Weights of a small mixture-of-experts language model, trained from scratch on English Wikipedia.
Training: a variant of SOAP for the experts, 1248M tokens, 9522 steps.
Below are experts of layer 6 (counted from 0) of a mixture-of-experts language model. Rows are named router (the router's row for the expert) and show model dimensions 64-127. Each number is 128 + 32 x the weight over its row's rms, rounded and kept within 0 to 255. Numbers have three digits each.
After each expert's rows: "mostly gets" lists some tokens that are sent to it at least half of the time. This comes from a sample of Wikipedia text that the model never trained on.

# expert 1
router:105106146126082131163097102085121135126089122180164162133148126119138138151134144085130111132112158136142147166141158122167154136134161100093106059168137086083116096089118136107082137132151112
mostly gets: "\") ", "\".", ".\"", "!\" ", "itself"

# expert 8
router:122184110142123169122132112136160155102072079124153179139179148095147163135139058130142055094148127167181192107151166105124146148117168073112140088145125136114163094131133174102137042119152198
mostly gets: "years ", "period ", "events ", "months ", "debut ", "soldiers "

# expert 29
router:082096119134110147130122121125111098073136171110191121117122175135108145128136133114136117168135127063136048112137187085080068138096163060112155152168083109080138118119087085097150075117141120
mostly gets: "this ", "This ", "another ", "every ", "An ", "Each "

# expert 31
router:094122103137122159143125138136071150126109159174098044149133124095195108101142135168097133117141082081114157149139097152123103138193216094093106124143094184129146124105130147141098100121123179
mostly gets: "League ", "league ", "Premier ", "football ", "Cup ", "NFL "

# expert 60
router:144162074095183154144144149095129155110128102122147174126161110088085085124119107176133058114141145190123164097086114196179112150106096153167076129132175068163133214117056101090206167161173106
mostly gets: "Du", "Co", "He", "Pe", "Cas", "Pan"

# expert 39
router:108130108116129076099116094094143142102120114145129119129109156134197146168157126114160084156074108101144096066108189116109118113088108123100122105187162125168132073131139112093208126143071110
mostly gets: "sq ", "million ", "000 ", "There ", "mm ", "kW "

# expert 13
router:142180115094124115115066134111124145053138112099133175097103088123053131174194089187126086124171180093093120125062130103128137183190120184169063125119132158119121140145169101124171143136174103
mostly gets: "Mar", "Ar", "Bar", "Kar", "Ver", "Am"

# expert 16
router:099170120134126149111221071134143140117104157158106212126190123062199107132164142106086133111142145062121158198142111097106100109079180127106156135125170106076143126137171085117158130105135154
mostly gets: "199", "202", "201", "198", "197", "196"

# expert 34
router:157171121128167108077151155109129171164119078137107089178150103173092077128098136079151156119124139233099134072120110111138149176080117131146149097106107175127134103157144103111152166107086180
mostly gets: "\".", "V", ".\"", "SM", ").", "AR"

# expert 38
router:155121091104111011138128091126161139123185143099152080127136064094129177139081101106159087115124145136169126082146109192134112147112135145119165155134150132143139109124115148191159187198171128
mostly gets: "ville", "ino", "ola", "ina", "ova", "ena"

# expert 9
router:108124112158133148145178153189159167103091116199175158125165174117115107088173125186061157108073111155125142073110058156132153126134113119106151129060151173142174128148117095157069096110118177
mostly gets: "University ", "Royal ", "Institute ", "Award ", "executive ", "professor "

# expert 26
router:102090093101088157130081217136133092129062164089188110151102120126108152145105155129123033178169068112153158104122107131094138113139117135149139177133139139090166137155194077072113152068175159
mostly gets: "At ", "by ", "By ", "under ", "With ", "at "

# expert 51
router:113094142166075158090132088146169113145062183156155114138136119170164165096141165141103143152086135104117137127146137123123164126150142147050099161132124131130156073107138081125102082123088115
mostly gets: "Avenue ", "Airport ", "Street ", "MPC ", "Creek ", "ville "

# expert 53
router:142130128097091147132103146122124172151104124163122133079149206096154102093132097170150122130137071154150101161155116132104145153120094091095128093149128119044117125140082122125079180141162151
mostly gets: "their ", "his ", "the ", "Her ", "her ", "whose "

# expert 40
router:139125156113157139104176117097157188134096135150166147113129092060070126179127053118150133148087135153142158104126218097120101109114131062108153130172082109099109107133084140132125107161202133
mostly gets: "many ", "other ", "some ", "these ", "several ", "various "

# expert 37
router:180137149093175068051100178151143119111209167090131123081184175109113155165078098132179101116130127136119139130108131088144163061120039175162161167090153139141093144126090090112132117129080077
mostly gets: "dec", "form", "design", "neur", "imp", "pot"

# expert 32
router:138108079055105048164149111117119170123202112093153099151122154083089096131077110139210099121144131198140137118117100139115130097104160109123159084191160084102105112128083115140163101161188156
mostly gets: "However", "however", "women", "later", "that", "world"

# expert 35
router:132118145126166121124135180162124071134108123087118107113037142083075128106193143164078141078148201126139105100109178184126142131093176141202192136153118121161105127120214135217129106119140157
mostly gets: "|", "|---|---|---|---|---|", "|---|---|---|---|---|---|", "|---|---|---|---|", "|---|---|---|", "|---|---|"

# expert 33
router:185159111155124072139128149148127160069182116158114122181129175150134140160091186148116090120129146087168135148087168194097100071089140132191122111086176019097136159118118137132200161101150150
mostly gets: "″", "Genus", "Coordinates", "|---|---|---|---|---|", "|---|---|---|---|---|---|", "|---|---|---|---|"

# expert 0
router:089119113096074149150152111093168103108160110110116126161127145180079123167119142127130084124126114132170190159151127126132155164161115096112129127124154110139162171161106142145120109131123094
mostly gets: "\". ", ".\" ", "von ", ". ", "). ", "'. "

# expert 58
router:181147113139156121136073184165155116127128112156118133157082154127062080084071151133130123101160148116147082195120138082124132181125145121148173152146080172135103120101103184103118138085080112
mostly gets: "Th", "St", "Ch", "Br", "Gr", "Tr"

# expert 50
router:126144134158171067075111084094131089118117134169098131135099115106142089174111132114076108116141137193169099182140083183113165090150103138140127140157126130134119125164205184126101156062121102
mostly gets: "ack", "ock", "loan", "enn", "Goals ", "ke"

# expert 5
router:110157118134149108167090107123140144118129162128136109137158113115199109181156187121144141150148131134148185178109088140101136172195149148157080093107159128155108093150104125094150096193097186
mostly gets: "has ", "have ", "had ", "Ash", "having ", "Mus"

# expert 63
router:093122128136145133122145082126128142106141139202172124151077152117137118149181152126124185105091079078104141120120144136123089120135135077081128139151130153151120073102124185133216134125154165
mostly gets: "30 ", "50 ", "24 ", "25 ", "28 ", "15 "

# expert 49
router:116110169154172145104154131094129137111121106121159098087106125105084157127119069097094175165141154166086139154129088103103104128090127124168171147119112133104151093122125097142107103132188119
mostly gets: "Preceded ", "inter", "Succeeded ", "Inter", "also", "Directed "

# expert 12
router:203055091156134128091111100135130100124182147126055134135138055142144101158115124116132175125109187147116095149129150070134168082105095125115121120111075193121139091133112120125153079126132082
mostly gets: "dis", "non", "Dis", "newly ", "highly ", "://"

# expert 17
router:127148105134171167165133109112095082140133130108193110144143127191136089159069161122059127133128200090106173112115120163127098095154100123085144128125058117128109173138140173062175161074115128
mostly gets: "}; ", "*; ", "-; ", "| "

# expert 22
router:126118157086184125139131122108110129145136092034101096096135144146157078174131163109138092188115053119161103099148116147088134122150103173114104215118156097068106095128096138149114189138160063
mostly gets: "during ", "among ", "During ", "After ", "On ", "after "

# expert 2
router:128099133175152109116116204103129120134129144147129111165149087151128142129126141147207117176172139117084137178083056101060068072115129166199197090087094180120129091109173099191160146106171124
mostly gets: "In", "Un", "Sub", "trans", "non", "Super"

# expert 28
router:090119139177152150078160127171136139120107193152115106128129118173132133074117136124066151146134139031106162079134140121136159156157176150108133104146138143163122168090155154194103077133116109
mostly gets: "MF ", "Racing ", "FW ", "SCO ", "Chevrolet ", "Toyota "

# expert 30
router:171142145119099126169127142102097129148158130134092153095153159130173108104110120126132158125099137157112119110133105134176199063057140160112118141090187137154121122134155104120138125144074155
mostly gets: "vis", "ough", "iti", "spec", "Note", "’"

# expert 57
router:148152128135124039067130087121137142158179162167058123154099062189128038141121129132153125097149113096089089131135130109113155130108156189139129137153117148156124084153194118153168151095153114
mostly gets: ",", "−", "86", "66", "73", "54"

# expert 45
router:144079078128149076119081095148136099122225172133088065126109123126146131102133116093153120140147105149132119099137121073156116092147123153177160175102124064109118145055143126077104129116131191
mostly gets: "not ", "Sher", "without ", "Ir", "never ", "ir"

# expert 23
router:152137134133109124125194080122137175168142082126097106174119083170174089122144124094169160090115140144163118096119159162078127140072095115096131149123082105120111132142136105136162199173133083
mostly gets: "′", "UTC", "www", "978", "°", "Gls"

# expert 61
router:146160168131116184120128161139142147178144142126127140217136157146077125103145143096138176106128150114153113143123102204116106152184091184160151069191061194095124107119153104119159093142118158
mostly gets: "South ", "North ", "Northern ", "En", "West ", "San "

# expert 24
router:148133167065087169137176106096148150165188104114107156123150106161132098109120126141113167134103102091113185090140172090114125131171130109105095152088124116164116154139101089164147127149139132
mostly gets: "== ", "Best ", "Outstanding ", "Notable ", "=== ", "Social "

# expert 48
router:063065141139112139166145118104140045136090142125173130105103124137149102122167120113141180189159171090166185116175129114105077103126063098093113159126141188061101076145146173128124054137095037
mostly gets: "Raj", "either ", "except ", "or ", "include ", "and "

# expert 27
router:119130055180138130150162082130097081128124148098083142150094176124084104146125121089128129132131144130122124134149118139143110147177127085121111113149149159097151142140097174187124108181104062
mostly gets: "while ", ",\" ", "although ", "\", ", "Although ", "but "

# expert 25
router:134169145138142115161161112118125103120143141152153155083203163105177129118159079150106132088098129107150180172116179162127155135170076177151095144102125059108099112100160099117149135108174117
mostly gets: "• ", "Registered ", "Clade", "%; "

# expert 6
router:121147111193114140136122090132156120226165106135150065108156099118102132125164141082151126155129087101120127080153150091108136125090172068168111109135144130182124160125148174118109167168159164
mostly gets: "they ", "what ", "who ", "still ", "They ", "she "

# expert 11
router:104083149125141163139106189109114163135105127114118105156110086086138199124137161084137156138090135082119115169159123163101103140135167141128141133147185073144079073089126163183109196132143190
mostly gets: " ", "Yes ", "±% ", "Win ", "Turnout ", "JPL "

# expert 56
router:128093159139123138068179134118168140116109089138160116104148110194175158133130158122138100116116093097170175177139171123098133108176163064164122093099140110133181127146101101116072092133131116
mostly gets: "may ", "species ", "could ", "can ", "Species ", "genus "

# expert 4
router:112088097124133137169145145124124114091099057145127173082103155107101131102146150117054136093092169137084141121157093116124151103100120099145103158105086149136140131136104119122160140158160085
mostly gets: "La ", "De ", "Le ", "de ", "del ", "El "

# expert 55
router:096097081138084211129150161130134138156085141146181165132153113148199144082135135164135132133119078102109137134136131103134192106147125152093104128148171092145085075106067113095109130183121108
mostly gets: "TV ", "Air ", "Democratic ", "television ", "Racing ", "Labour "

# expert 7
router:147136116145138130186098144143127118087149122124113109116098205110111195186134175103124055130125103131103121129133187060134094071142145127049149122077158138179142144107146152121111109123132076
mostly gets: "\n    ", "\\", "\n\n", "\n      ", "\n  ", "$\\"

# expert 10
router:122108177149071162103177165110113194079089168169120165135125133150115168088137126099184136193093117163117100127142142093157118125173128125136099095143137103085140104113085110136097083148132092
mostly gets: "political ", "military ", "social ", "food ", "commercial ", "economic "

# expert 20
router:102116161135110063132100113210121119147138172123095091107065130130146206105111146119135135071154157108161084164132135161170132184179116181165139186146171196163105112161154095141081067147059117
mostly gets: "iy", "ij", "š", "aj", "ā", "ă"

# expert 46
router:101150211130117139138132107139109184139111165121120160100138106136097145144127130097168148153091110133129148118124104091121143090159136151131101135139093072129126142093145127082079107188148144
mostly gets: "became ", "played ", "began ", "took ", "located ", "made "

# expert 44
router:073108129132125130113149114176096140163080081141174115118046093147110194066120148112104172117141112113105096117143089131157078147132138103091123106107136129184140111162185124185097101146136118
mostly gets: "Lee ", "Barry ", "ov ", "ić ", "u ", "kar "

# expert 47
router:149114089117068135151104156107132154085145140083157160111125124065133102166126122105163122101106086118134116173152025162116143109143163127172206144131141190122096182080084155161177147098113121
mostly gets: "In ", "in ", "throughout ", "into ", "across ", "within "

# expert 14
router:086072154116092158095152126165106109148165131118126178111125118139108137091136068111112144108133115117088189124136096138121124086119082174114105139164127144153130128202129138074108165054106159
mostly gets: "My ", "Joe ", "Your ", "Bob ", "Steve ", "You "

# expert 18
router:103067126157111040113185151117159079170115091116035171141124093133165094134102126154110183079140162154100150171122137182134088094133098140148133156101077189139127112150113143148155139125191160
mostly gets: "-", "Upper ", "late ", "Big ", "Lower ", "–"

# expert 42
router:130144084111176185135105168120122161129164117093111108086110167098181094149108154125114130096126131116161144140093108081116039182114126159119086150114154145156108136156115155185083119155150079
mostly gets: "An", "Ak", "Bi", "Ac", "Dar", "Pet"

# expert 19
router:064131081146139101136087148137096111138158146155147100164098109139159188071142100091138178134153173147177101102146117088143114118131105070131105103143113139090196066080101104152076100135099089
mostly gets: "British ", "American ", "English ", "French ", "Australian ", "Indian "

# expert 54
router:180156177146146119117138088110139145148166104071133136149158128133126146119114086143074164161141069143114090138146096089113085104138119147114147110118077114158141119108108106099149168119160134
mostly gets: "due ", "According ", "similar ", "pro", "must ", "according "

# expert 21
router:126132093091104128138193094111093120200138075063144146091134158193126110183116111125143117122115117138092080112123203106139173150067142091150164123101106135123116207150169145101132143110102121
mostly gets: "was ", "been ", "were ", "approximately ", "are ", "almost "

# expert 15
router:188199186131154135094133146122145134110171122165145172138117163116091078173164120147134140089093122157163141149099177158204159125094153201110125091186195087173101175067139143102109114132048123
mostly gets: "pl", "fl", "cur", "peti", "Particip", "resid"

# expert 43
router:115089126131129171114113105157100122091134115166172153154131118105170136127126159100167127117140109153100134182129172136152099116079169173150120213165108136135156110103126113065157185016137072
mostly gets: "Sh", "sh", "because ", "did ", "As ", "Rob"

# expert 52
router:189128180139181098116121127113138066056106172139120083133115150150125173070094151150139140116157119155107148062139121174118147087128133160085121144133113064143074143139202131152100185164169105
mostly gets: "[", "ISBN ", "...", "}", "Episode", "\n      "